From a checkpoint of a small mixture-of-experts model trained on Wikipedia.
Size: 10 layers, 13.3M parameters.
Experts: 8 experts in each of 9 layers, 160 SwiGLU neurons an expert, 2 picks a token.
Training: a variant of Muon for the experts, 5926 steps.
Below are experts of layer 4 (counted from 0) of a mixture-of-experts language model. Rows are named router (the router's row for the expert), gate (a neuron's input weights, with its number), up (a neuron's input weights, with its number) and show model dimensions 0-223. Each number is 500 + 25 x the weight over its row's rms, rounded and kept within 0 to 999. Numbers have three digits each.
After each expert's rows: "mostly gets" lists some tokens that are sent to it at least half of the time. This comes from a sample of Wikipedia text that the model never trained on.

# expert 0
router:518495486505527516500463494539491502520506458511486568496484487511505458545499466499511488487534442487520460523543479518500522439511509443518534483472478496483521509486503494522485499466471506565491509526471522527486542500466505495500483515538456502519528568494488546523533485515487545506537482484531508451521483478501520491493494501532482488490498505502498494474536520515490518512533473534453517511535524450526504549481518504530512535472480519514497475455521541489506485526464490464482513519492461522473507455515508503499444488525511472493484470484510460499512504533504478497461466488504505509462493487506478452534501502506500476488545516453485514514504512514516500545479
gate2:491519490448506507471450523469460434538497530484501501463494527470498476485510519504474490495517459512515483485510476511488497522498509453508499518461435530454473490482484515501479459507450509476497539503494487473492553550479524468551495521514533512498543451454531482501538481508510519494518515485483527509506493523534505486479505517483488526479520488521500505490535549494457513523470484486519516470478545480518493511462508447519495497503484489493517512479523517491498464490447533485487530528444537470482496497549468493488495527528542519505492477475484504506530472535493465511494504492539506483481466511532500472506518564522505468506507514445471477501499540497518499487503
up2:502473482461498510502510553485533522498511527490496541516479528502515468523475480497516494535508490521514497464471447490540512514515500472487504484436484541493485465487482514513525496529476491499473506498482491509527546423532543494483463452445489482503505506494498509533487448529478513511543527486535510486500534516485484472499492518454530494483518500468555487508517508495450494529507529477527536513504521509537514497522522488499498535471549475485509485497522433520468504503513490487456481501503508476492481469501483511457519510472491479505505510503515490477481525476492459470496491598480494471506429502475478493522473512498499445533483517504457492504518511501501499484523
gate3:526442495500528489524464496534515523470461472491458489502536496498488504533492517460510482512457502489439520519515508474503455497445496496531476513498523542553465520542488457501499517556497492531491530533493483528517494494523524513527455520542509534517516534497488500545508533502532445492520501501469516484533482499471528487553463483508466454466541494455509525500502507493509476485494504519493535537488525508525500507523499539484473485537507479515495503482511507520508527470512508492470483505486462494455496498499529526489504453448541509511447501485497520503539494489543475542534516490533486537486510522486500532500520500503503529466445455490527494514510492487472481495511
up3:489541492478484487504549487478503446507498555511516509500506550506490524477482499499472507505458469472498501511495534468515554493505499483538500512500489498465499479452507539470492566503537481523499524503546496524475540503492508526474536521492518497508460464512488551491524455495469518488491496523472457505517478508473444476489535540515496501518490519516470512489506437501501526552499510480530528534473485493521491497475514477545507539470489503466481533518499508482539492545543517526524491523508568510535528523524523513512509514538463509533516504517483453515495521490527500478502488488477488463551469481451490502514452509472515514508534514533473516494511527518508515524499
gate4:522499503548504485549522518493514450481501504506517528523475534475538474529534497531544511516496487521499484472559522519472533511515494505510485518495499455522495494511499478480456506527493516526471486498452456528490468509501518465488462518528466503534464546527481507522532466510482489476521489502502516460496484534501485494464516483536526525433525553486553549501469510527533537522504495509499551481500517479492495520496491444517522525500522551465476487501474456509518492506493532473510533464501506524501495484467492520516489527506466515530554519523500514488454543528498505477503512506514515479480532475489520478451498507508520527500508490542466496474522496465530502558487
up4:466493487495508516520486448516471507469511520549460503502497518492479482515505503474493457452478508551513489456498477480533484474529514527481481539525494505503506515465494497508475507521541489504478450479513529492453479426515480491502482541517476520480514488480509442474538492497544472476529493479497483501489538482509475473488513451497471464510482494517504518543518484526506498530533508485479490499508446526516496465527481486523487516515498493494482547501466549514481478540528483461482496480493519464508475525452510507511499533559526530491488495520459504490513532475515533470472537508526486513489550493469461483486510491496547529491511531497518545506477484561452491514508
mostly gets: "\n", ".", "\n\n", " \"", " (", "–"

# expert 4
router:527534492499527512479489469509501504527569517484515486497479474524481519530490479560541518484457479460489544489479518482473457506479507495484480511467476495488546503486485473476481473474474533486495498529492481507548479529480533519504469504497501489539526525478484502465513528483494500521508500456504491491564579472471500534494509539525523465453509496513513513485474502484446462552547503501497484517489509521487460478512544546493465497504505498522541493519497494464486490511458507536511519539492518512513476464486481494468507494495469485470512476478511526509535470503499523449548481480498508527471489470496495437493443486491518469522485474505465488471496513493469510495489
gate0:468496486513487479500482499515496486492485526482462483496463468514465461491541492506511485469463543449515534480501530560476497503477500504547501484480542521529516488533494519529523483460442499475517485505526475466473506479501503501492454482506447501533516514485520492471514503499494422532478533546438542463511513501489511518496498524440458495451520541497488513504513495477511500536533525477495511500520522505534511532475479525459509516502480476533515519463484482512519514522526473516525509488502520481450482498481488498450475474498500467487514515524526498519471440526508479453517439493497515463506489473488483511502538514493517504484498463468501499478522474513461470500512
up0:547490510463487510523478515490533459491507510496493499480462506505511508512464486495498525465492484545493519495527497452533486469514538496493467530548524493502489477484484519472520480484517513511494550499458512539479461491465489458446540503495531512484512478522491499488469526496501505469524522492497477512532499507483538513467470490543508519520475512499537467496487486514504528469465487468487479470499497467505459441475523515536492482498482506492463482489537516497502471499512508500537549533463465477492551512486552497498512512471505496465486530493484462482545526452515503481495448474501494550495537469522476496443474502480509475460472535477431505466492515453467513515503
gate1:461492485510469550496483516502502492507539465460503485487502486512473500483483546548496486500504484525504513516501513508530490497459445528499482470463532467508474484508483470514439474505525532449519476483490496442480496501498505511477505449510506508509498535489520504517502517497464505495492506528515466531503520521481489498494488520494462484506520466482564499518518525514534537517480501502455512511485483479509495507481531490510506511492503493466485500499499538526447505507555476451517486488492464512474468536500522429505528519501573486511508530521526475496480472484454528526513528546506496552493474555501525478511518491557476471507452530478538527512549502477495479493532
up1:513476469473508539497500510533467454552466491440466489506473527509487480477454496491509529469544491487442456489531513508485536504490505479497482500525499460517528513488520521456502556515484510487520513493525500501454494479460487511521515493511500519477506534497500464456532505474513452534540519546514512499524497503486477522485487468491523454503528487501486549483492500511547505534495495487494513497491538463498451498488517481459533498505500488516501508547554508497468547508530525506493494502471454492490506496496472488506511507511504515463468486537493514490528424529525530517528479535502477521465471512485512441512514438503473462466480495494519509501517499509495452474493
gate2:505504523502534522512459511541480517477511455485507504491478463507468518487477466515461487503441449486475482519451493479516470473497516497493436473493525496477508486487505471484538479479523502486547508480472474478517460499462437501487489509501521527483500528513535521488522490471487511526484471518469494496563507478494581497510534518464494510459519522504486492473476487516490515506514522467533490490491467506496513508482531461513456493500463514498510493492506503461469472524511504567500494483503481510483498478468505523535508517509510493477504484451477486476506502490431523514501493523538517466509465540487501492546510492521490518522457511469475474563497502521430518526520
up2:524508539502519465539513498552516482480486514509506496496479523511540464489552496530503514517536532569468514503498530487464545499561511541509559498482473492512516543445504534506498483511488480513515483501507473514485484497499486530504499530501508516557509519510505483484498475510500521501485521487551490525474452541532515509457498517508506473453454465532475475448528511496494467467500460544513485472482529491545543494497512467530503499478544460495498503485501526475512498507497538492482557522500499467465504499453494520479532493488469518506517502476490491485529509486526520528485509491517534448519510512537489465524480491509532526493529516513476442514478523536511479500490
mostly gets: "u", "ja", "ji", " Da", "ya", "ko"

# expert 5
router:494472483487480510468485546520535502505492479517497478482475498485505477504480495475502523475512501547483481558500456487518530498510454486528519523505486471524489513545534489472486509513502507523505540497524532538469525482537520521430508505482509456494475486531486474492500511491480474504525511507537510498528478486533465480500542464517508531504502451503495532481556494500499482475461472519517508496506481497467540471473477473532465526518504502461472479500460500530541425464526470458465489499510516548493527492495488473505476497529481566486524483532487492494492483480528491496482487518494505473503502488506510535507474532505531475463497480512584534508518522492498522570506
gate0:460537519491486505487503495444484531487498498478520498524480442486509468475478535505475527518473506495549494502526523522521498538480488493534535540522502483529556517487483543518506503470517522500494512486505484475522501491517494530528499475492489522490452473486464525517519499505537489538466480477498534539479530510455490545495466506539495527524469471559510528503495509477502483460515498529530472515458528547493527537508491517490487454485458522460519503444509471510544475501497482448512514479482532530506494508486509484479473526465500512513468538532533536467520490472519478517530457456446490484495494531502524538459495490508511496509486481497497558508506511532509483487467
up0:499532502578536520531500497513487531547487471533510474525477539485501492491501491468496463510527505486517476503483481474493520500449507529480500496484460511476531482486484540493470495491488528484527492459509471563498506479513531502452491531458513489531517499484483487515522501502506483459499517513504482510510488522480449528520494500485446436468477508540477510515454492509465504448529480495486548498528488485515437537505494519489475490476477526499489506517487480543479514555490488511460524442467481506468474481519502521509468530490532520491513522492453518429472500477499484558516474485467534515472488457495486504499486482527488526531487529484491506485504461509498511494505
gate1:489474536563532542480511520506423489519493498512503506526525476498484500527502492503476471525510479488537495449505519502514513487518504504484543541495525486517477520471494488540465514495512519514447481483483494504532517508461461520546493505485482537495530523475464497529486469509511512502556513494534493483472531521515441519470500480511494495549485498461501506527492464538506494492485467522478518481508468515500488514525509486514551508525491481486470502483523468511514493479473512459507464520483496515458546559485479471514473555516527509515510502484502506488499496480486488505501478501494480460430454541513534497460546509539518490518572496468480509499503518510519505548536
up1:463501463471510509530491512514540512466509471481467498515478469488532464467479474483504526535475502483520493521498488499496520539478464491506442518505524493482449454543498482448521461506506490509462530526482520467509536463491477485461448497525495489511508504481498489520502489507470481501492466512486500537509475504498503518542499521516482548492491515509519453500502517446478509496480537517497505454510512529509464483514476471465472498457479523536464520513481538464515458498508491556548481496484481528531501479490562506552489490467457520473500503512471515473509511510472533484535525490497526519524500475483507496518437457510479464463463512519549524467508510493488473519488
gate2:521508491458503505510506492522518477571502459483539510456487533484520516502477498484543517515507499510509490549489548554490475487454476506502533471543502517480549516497491488494490476509486488462515483515499470536486492454498485487460486463451487473506506491506548490475546510484527508489545484488552474535497551542496492487506488479520502510558485492534507492501521519531507498472534489502507523531513494503470538488501534505496482488476479504477455473493481497470489500509491474471500483445472549443549520525491496495506487523480479522529484476500522510512474501484517504496500507498534494527491538462510470487460527517486522454484460442495509507505534490560492499445534
up2:513517530458528471511484526507499531465540511490462461496510485487509453517538488494484503515518490478482512464480491564495484514516500482510479499470503453496475492516506487501511515513469506490496504506472540518483475533450514497523505473559499490493461526437482508558445463523473479533442517469469493438476464500536467486545482477462468487451495510509504486549521518505512494494499505463537500471490520513521472521506519488519482503503499520518520516507531488484526518501455503503475506507495518491501525508444487467475525506517461488510541520501515500483489473495442495487485493500530507510504450470498489496485519448497439524455489555500472530515524500507535483497471
mostly gets: " Best", " Nominated", "cast", " Bob", " wrote", "kins"

# expert 6
router:470488506466494488498509533535475489529522465488462560472530498504484472485503489462497546513494442501515490497504482497484505498471483541539511563497496506522522483499523470464491542500509518499497520484490509501485469518493509499530545473510480516561490513485514521497469517529500525546489524535500492489499508509506491485503498551518468518472520468498536514485494521457536475511507531503472471475519517518488531499477542509505491535522497550490508531553505481470502503487492508503464488538522468486507527521497474498493500497484451476467508471516504477516477520526510498524566491511488521441502550492497476506539467469527524469480524508521521525487457491420489505518415
gate0:467477539522527471532515529527495484484461479485506498502493490466477518473480483478506537530491488456527447502515482489512486472514510475495512550529503495529460466505473477491507455490493517497523513507458515516501542461498470521488508468522511517457472517513484457505481541492503531464524516487506514543533489496510492498503490488461520503509475477505498438478539472428464479483507525508479520507491499524502453521545464479486455515522541540494536525470477534487493481501509498523523477518452482491508516498484518484558486453481487477520490504510504547519489539494480484538499477509514501476480498525490559473487482541541457473478519508460518491460486479556520503482477
up0:529489543514519514511479507481508530510470504495492562474522530501479493522477497522481510503528523493472542485492482491499498507498494525509528491487468470472484550494549483490521503507460489505467487502514506452503474512551529505491503494512513452490494485504512534495514458519515445513500549500529523496513566493492505501511527551514466527418525467547462516506469523532520479513502532529552466511534490486507505517498482504493508489476473462474508486534510524544541553516507498509486457479479500523484478476520466504498458516499495555503459525466494511482481537472535519509533536506490549472530490498489463531511511509490531562527510480505503525501495498525510497480450
gate1:483479500525517513461506452525527524452522537501483450482525484470494495501512544486475473532494526473497483502503486483498455517476480481540516549500538480521483532496499455506501535501532513512484487502540475492502522529486516490504557518538521486447509429500520518474472498484517489532523469473509485520483507475502545500477558495478515523510491494466499533479506527506469502484494509526475495524505505513528479489500525502507498504498488498494469469593513503504564517512475505467502535479489536505494472484515510503477516463515534503547453478489510510514525487550544503486514482514513521518492479542506509530471469483488517543477490515504565491546479474485499467459467
up1:523544483467519496471483523530535479479466512490499490483491502484508509484491466517515506551497517469494476499466490551471529501478524536564479513538512438533502529465536489487538507539508507505498463497507462518499451546490478482503473525524508511507516458539471486510512480486494492497521535472479517508505496465532480541492521504488492513527534502511476515536553520503516506477543515527529499490512456472489480478488453464491535502516509499523489528509474519529516496492501529527579524501482501468487524498512488512514465507522478527553441535513516496503505534497565480490518477512505478516494529513515514544466509504508510455478478440537522546498508483499488500482474
gate2:497525482548535519467489505505506537548515498504531520569546520495505504479496504492525489523482479519472525476542472479478508542485503484481497469525481547491460474499506534523483494486482513507483538537528480485500478486501457522478526508486518499528469487511488516481514504528467515531492459484501508484454490500487478517493476564512548511539492500495468524498492541529503478470510535484458518495490486499511465507495508536500493505425457499521469533487491504523510527516513474521516441480535514509490475459507530468500535533529479476459513486479456507455496491494467489498500504554498472483460542544504510513465483482494493497499524500454560544490532501457474512508497
up2:493487520498445526535505502528537493456443480473466493496433453479494492519530492493490505533504515501512506482462489488493515498498476490528512521464431452512552512489495486475471537510508463470500505507519536518529509499489480491510481501477443514499536480461515487498470529492521503507525498500495511499522515499515513465510469518482457486490536498507529505519510448482536506487508505482491523513488501484526503512472471496524498496549460502482502474489474493481527498476544501483507474544474505501505446499504488505504491449490487481524469514540524501516552580458488467524471496453507507470481513448504511464492465488564541535489463481526488475500521493528523536510510
mostly gets: " |", ",", " and", " in", " to", " of"

# expert 2
router:514513514526460513476477493476467440500485501514477513507472487553536464478518445487505508464518484466482470512555488499514472499544493481510522488466514525473516516520506505491483474511507520506500452487503471535497515514520510480508528480504462482534499558489510510492531496489493485494524503547543487496515481512519516477494502522509462487520490473528501477528552539539472505500529565548485507485486516473479498492503504527468524496498523513536502489482524511508501487504486496461504502543499473528442541484495525556557472484479520442536487490512498503550479476526532534484503468479528533524495528525450458506480513467504536504492490472519485528509500435477461503490495
gate2:516528490488482480520501485505504525545492476529497482572491464503489548521490519510503482494496479533483458509513503482550540507475523483511492491492533477505479476511520494507459504511495493478542479486506530505532531440506474475528474469495466478556537511510478508502467526495491520475443472477531455477496456542511510476478497504504580521490462489477473458513529537499455485457512482545501496492491536469480469546467544499530486452479495524444537473496481468531516499495492474487497474492512509478463534527517493461472473465507513509497510493507529482507513499477492498492482520522523511506500496474494455472545491529550522540486522488491519499511505509494526480471482
up2:484501483538502497508500500466479486548506474532441543538480480507479516476502521514493518512455514533495507454499531491543509513525523517563496536462464483512519473493485490481489518506477505486512484507500539501514545479492466478520512460483492479536493516469464479525488528506528476494459466467471502496483475497509511503471478502532507517535501520439512473483539504510490518475496504506497476479505497482493468526474499532530548480483501542465491474522484448502530498510532552531511497494514516486479512500494494486425528512485493532529537505538504511538471480488545508455536549534521445517489459470511462486531489521505516521489461482484504519535506538491456530482515
gate3:506462529506487533495482469513532466511485507501504536487511504488480527562508512532469540515535488494489491521520530506468493490520508514488511507502508496453530536471501476481527535507506526513476494541473476481473540522524504499503462548566503476537501570499507494527492524458509516524511478465518493488440535529485560450492541513542491514497491517478464495461486466484528489534493497483510525494498478540532529489471517526529491471499510467507540481475508529503497523496516535494542525511504527484477554477463528517519486456510536535509514473508487540539504487498504490504521458512480487493523452462470482475492512508493577529505526499491497503521501491485531487515491
up3:517511513514535482475465495517513511530537520542467522498543461493479536517534534504525507550489523499525489508512480495449466451495482470444487512495482501531486495503458495478505522463515533465518469493493468492507479502552543491480471497483525495493500481488507512538568578457464511497520431480484475526491545517499488507478535506491497506512533553490495486472493505518509505477493494499532516537499451518495526499469491530483475470492491498485497495440478470498482472470565520515511482478498507521511507520478509511512510491485514521504491493506454565571466518509472487516521498499471487487517492535520501471515506526500518489479499515488483526506505491464522453460509
gate4:488489523453476530530476460511526444472490542488486525525507481513464520501539503486514491508469507502523499486528514507515410534515502534500501497503515489513495515516485494482516514475469520539507494506498475455517501501521474501486486541544489497510492508507510517521487515493493548506509489489533474492546457564505495558520534540541517516531526521516507484482482504504473491521533543522517489458499505517495493501534473485553508510511488505496499533515544495493482507500459551508482515527539458496532551489503484556449502525474514512496538485547516512476452493567545512480495482461513521507472487514492500509478534532521486498474505500513507492515533508553484459483526
up4:539540444523524521529513495503430535467506492475426530455461513481530486505531514553504513493509512489497484504488505501550514516456550485476474533547495509456488528503490485481536551466456500505487523479470501469464463514520481517536511506485494482496480493488485506507476506535532516519477522521487478476479477495495514490520515452450455555496508491489487550507524475460475541481492508490475427479550526512531511503513534450492490508535485492512485489495460516474482533492473498493513515495555498537513487476494465490505481494485477491509516508496511519503498466506535457484521491507527505489482499499491500503502495476537549519485541524508461487489512518506493508505505
mostly gets: " part", " early", " late", "act", " t", " However"

# expert 7
router:519524505483539493518472512504476460513544509510546482496507469496488456508484508544458479508499455502498558485475470472507494519469495488519467487477502470501503490550508492492463494455510533542470517531505492478547553501525500499460548513486507500495503461523525517455548561479471520467516483479489527486488491493483476537520508479500483506488534498517520538495519508479511446548452520515486491497487499520503504512477487447557454519551500512508506494475501502520467535490500459517494488523515506461502475574486504507479456510541499521509509489478528507498495477504516499463498489503513491490474517483500577477549440523479501479506465504477498521496497512497487512507482
gate2:523502478496463502489498457467523501505469505472522477512528477548535458525497520459464497492482529506484483478532508501460457514494464545534477508544477502501511467543516451517542472523468513501518478454532515526532509534534481534513535500480531527543488521516502506457513522488523533502530524463491514516506515512457507525499496490480466518510463476510509527462482510503465451548522509511493467469465480525506466531521529520534540495524473524512507521458551505499502469527511483505501531467484511500495540507538499503494499542517478515542507496517464513519519522539512481527493507468522554540508540504480475508512472504528517474538533482491522489522480551496511527514496
up2:494527503514529515519474533532513455499512517519501482482493505493501502495510500492489526469529485512502541470476489469511502499531527452455509476511509486533508494485471483499455488489498492501506457544462491484479501532498447482496468499485449486529547489505532480507503472467524485518509489507448497500491464497428485501531502535537479554456506507474525497511489478481487511457560495525503532520497487478479479474479513467512523507517509500474476464526469458502499534480522509502501524504534483515500492472502475520493488501468517515469500446480505530503506458490484488466454510537537542473494448499460491473527488462483551525462510477505519468490523453456562548492475
gate3:470525500484506517483516503484524506498510486467531503497493492489502476483507520514523433505515454499520477502503478555491490468545511521535490503514485508498525526524512462481475502484511505459445496512501468497441497474522486524480472520505489513475490482447461531474495490523509486541477530559460512536501498452509517497525501529509508471545512483490515478502509451505489498469500447466497487488534444503514520496454497537508487474466489480493482513492479468509479475511458532522504487535523509437502507492484534515510458518533504535517510543504546535435490485516513481550540487487500479549482480499494504492504556526477490506490516497533535501478472486494435486505527
up3:484461524472520490541518513504539471518507463490520500520514459511506526486516504521528446502475465481476498539481535573526501516471515496466473471510582486520507503481507497490505515482517506498480523474511508535482448512475513477493520507503553518480500464504523495485528516487474527561478534476473514498504484478443499480489459480481502494479514528552526497514513444516493472514499472505514521544462524502514488539483452499506504452486484503490508497491466513507493513500525531511496493503495492517477474498490541519484500517499537524510472461510552544530457448481490468465483503506485479511473453481474521498502475503510569483531537486533529514499455526500514520512518
gate4:499442451495533495504490507496519440492516489527548483486550453502525497523494502539467487457489511513507486514481497494542567443490539485517513545486507518533487483504454483505464486472502535534495485482501477522482491494524543502471532494538526491496511476493485491505521503481514501497491489515543496526478525547521492478535533457484492512494465495488449510480509503509513533474479474505490511512493495489513461468534531520499514484491497464469486535507511465495471491463504518526564466514480509516513576513545486510481489528464536500503507467509476492507486493459463477529548488549519493482507519485487501491459457491532537469501490471462537512476502483487516502501464
up4:496515493539522485500515549465502522520506501486506473479479504522540514525463475526524538497484491517481508478452487469521464488512530498480513466489542493503508493504517524472551496512495493474502540509503529522533510505483466504510486489491499504467519496487475515521500508527531489516483451538519462481447508483451539510436534503521503513496525495480523525479515489543465506501481508489491543437497486475499498543455461469499446513476486479519516454515537532515463472475509481517452487507472542538489530503466548496510493497509534527477489475511510485548545465516523506469487492511518468476546501439511487491502497452479521503488532539499491521530511539525495453495506
mostly gets: " Cup", " football", " Championship", " Racing", " League", " Ko"

# expert 1
router:517443468539525536544483478510501538494487494501467521568523488528537524476470450530506485478490495518487496510522478539471487480531484546517509506478481501492493513481500468490489489501502484492473520464513486523529445486531500487507516509515490513495479494469456521513494491479495525476530526483541467497512495502532497526497484486449485538511495519474512500539456493507499511469527535495501539521497521485541524459502463524494517461453482506519511475512486524521512509473500503456518498511525464457489552490501534473563512477498490519480505546513547485463492478547497475462494465524541521491468530544501523511452490492549533491481454488517490473447499497478467512499499
gate0:501494510490483505500503454503498483471497511459495565533496504481447510519481511499493458503478472506464492497507469503489499495511483492490470524531509475532470501487488493500549507530477476490473514502481457487464496480491519535511493508526470507507504481509484447447510512476482495455492521495520484486471471500459518533487541496516489467461462523538520566519479471492488534491527511523525457503524461535529468492557459484508489482471500504503504517553502496497522515510500528502507481495522488462487511525459511498472540446517501499483486538509484446499548481508479427450520465557499522487533485491496492464521478539516468466546535503520481502513491453500512502528491
up0:493498525480506517503496544515502531491457488508458469463500499529504466507511535508488528471454496527489480492510519494478493497506500488514530524521495499508523503507519511498560474485501492494467527489492503485481457485481500513498485537515471493452560489524497511566515498519443460508503468511501507531435508489503513478510509526486461519509542540483514509499542537500492492499511493520469491501518472504489462444442499490490501477516519527525504495528581495543507527524520539474513521500500487537522457475472557516444495519482527467488527516507483478491504468504507504480521460458463511529520535496536534520511503468576497521485500524467483500520499507525465467489520
gate1:460497496513523482521511473506489478478469497529520544555517494514511489484490519495533517508479504510526467481497445503488439502489484508457516507509503464509520472503522494485511528500503467523515522531484529480501505566513487548438545543545517500474527522490470501537491497466507506502505488542492507481503488431496519534485476518497453492473473506487486532506507485528554501516487493527475509482546496502552513513492524489496487476509441496555491509508500483511495481533492519480469485499493522509457508446487495498489564467491478555485476540526507487526519565496459521539541479488510506493478504498507481525505475489503555541480501476491493459484509506466470516491505
up1:502500481477501460497545515495489526482516484557519530500529482517486463453489545536519528492478506476554497525513488538470536531512536512430483515520454525476518496506524505504512528493491493525472483548476472518515511484516498494447512507495501493531513513483475503503426508480527518472530495503489502512506506478503529494494543524502485481501494521488494513508513492528512471547483452527471505505506480467510498521511509542512520520541483521558509502482464485490473476514529502504502495497513499498465540508493505515530538457493531546445461535495496512534508526508469522486525502483470503491503497518522383518514525499530537512521503500500503452494513474475465505472486
gate2:479554528521507492490539449510469507497515513502561489510489469530501506486467521477537515524500487499477466527505498533477480472504508530514484513535515513552504483492465511508521530514514538494511481479513449504494484482499482491451491461484543476482500534518486464488443516483526528527451477462511473474471489521500492494505454489494501529490484478490498518522472484482546511524467458523492507512510547474544508542486500495497520540501517481521522497478499496462506524506481501507501516508550490506488490547523492486502514479565524517531502503512486483496495516470464466517530399518496475484538504519513515527480461489461479528482499486462555483490485562527509520512491
up2:516508492467519488461538514494502499482483496501495537483497532482468518511545497494487449483508496523459521502504430505506481492520518493503517512517487528530501460486513521474493499476484522518494519534513466496456534483525467533539530550487543484520521496494503496496483465458467489512519468532489531486484502459453536514525475515494557486486491524456473498493505526470508508517488443511471495507528461467498552499462489479501521473483468494504494511457500498506527462506478481527494520481472533472482494472512494498535505512471503540529468518547531556505501596482512459503501521502519509488503505482470438489546471515544490489507525463489490500480508505521494525540489
mostly gets: " building", " law", " built", " government", " design", " app"

# expert 3
router:482485526546481485441523490520483518520494514506460521515526502527514482517478510514525508491473455509487473540530501530520423468453486491571500496494469493467532504499494498513451486460474530520542480493500481483486504500486535514510478482479473531506520479469478565525502466521494534522551526507533489464492531479531494524543480448541494517510506485493476530524513523467508515491495493550478485474461512491496492520494531518534476502529496546488495470487457509479505482531469527477454531514523483532473508534479458505507485494470507472534459543529513461482518491478490473512442491481495484510519492510508517476538540496491507509480521503476512486514478519515476526525504
gate12:517525476478509500477507483515559494533459529481501468511456520501524461554455520467528468540512529487473514500499484510500532488419522515541498511448491477465496470482505500501491536465507559539455494473508535463538530520511481477498476510487530481456500543537498507484506502539515514551465504535488507511518526529502487548505504506530525490474538473512511518483526512501476461500503591447478548480502454516475480473465481481488512495485481534507539510509512489496516510496489447503481497516468531485498490519473481501453505517541521537497503514518504495550477518512503501516513513489492483485524474505491546507490508516498499506523488490508496528497515479519485498505525
up12:523497520496483492502510493495501509494523510507474512516508448509487506479506473466488506447469494501515503498489513508514524542490479466468514510625479516509497523513549452521535513471476483496508508476507488508490466486530499562532516497481477526523470485502496469499476532456454486458481499447507482501477461515501524475508517533462489526503519466460519462538458486518540550504517489523554501489484515513518480528491486465504493510490507511485465508482498529516470524512539507515512479453447469525497470496493478484506465487483485490529471494478493552466530442517501527522472446518507524506559479493496492493488524516501518493519496513488518483485552488500495483495509
gate13:490473459515528471525503497508491454462496481497493509478480456468470504484481554508555483522484475488479527479508456530521476491483560482481474498494455524488445502479518494493488514480481518483537521497530500448534470487499472501472538489483480395492532495486529484507520474537470468482550539533517483482466513508526470493463493470519491523471485487513478513503497510531547501483575530510508513521486494481501504500479497515514512519493524507496508543498480504501466510535496461510463535483521514482444480512500504514525465510516484505489437530501481512515501527519488471523495514507539489482540520517519515509520484493494562520538498473520499516516468479480497507474513
up13:496493500486531475558530497453474462510539490491547535505486510438495508486515553532511506542499465484482491490469528517474553495506544496490474498499500479472485518487476496554467546485462488469494505512506453490469493493510480523529504513458465423470533492478493492503533512523448476474500530492505467471498457505515494489474492408504497522524466506532517507512551521547519497469506535468488510475507521488514515479475525518499517498506557510500521538519508467502488507531468474497499488517518468511515495518498471528497481516529498505514498482501494516486498526507528481521504501513520526531472499517500478471529481498443560501496484529470512537521498500493482469466504
gate14:478480535501482516518486501506489513483483514521474513538492473516450483510527491531477511485496526483489480500500469435506547512496467531509534458526501485449507522528507521545475551480532479463531470503525486495524512514493562489511466497489508505513481529503502524474525476467517507532493496506455479494561489437483542505520460492549464545463513476551494506504475492522489491486522467465528508505500510515492494522510471538536513536508484508474513477484508522498530479512541524512489490510451540543483506433501481539497507513456493518503503492502490463526529535523477527529521507455493485488464499519499516511452491500544463519477463485500524485511499515467509494509547
up14:518550488556503502488513496497488519469493496520507485452514493493484516479510541491493499477498484533509448533467554502506499470459478487482456531488449511460522502525494491516480465512520482477471516503499507497553460481490458534505493545514492500522512472464521520478498503527502480498506494509530520506504521544523516470495539483470465536508452515495519518515501510568499522487464575487471478476470478533547525476497496480491515468480509457538475521522448479534482497497468513495504500458547465518454504532499514503486464449500484501477485517509512468481484478464535463485496523543527516506517492524482465465504512475474501520485476520485510507502454480529481522468498
mostly gets: ")", " 1", " 2", "4", "1", " 4"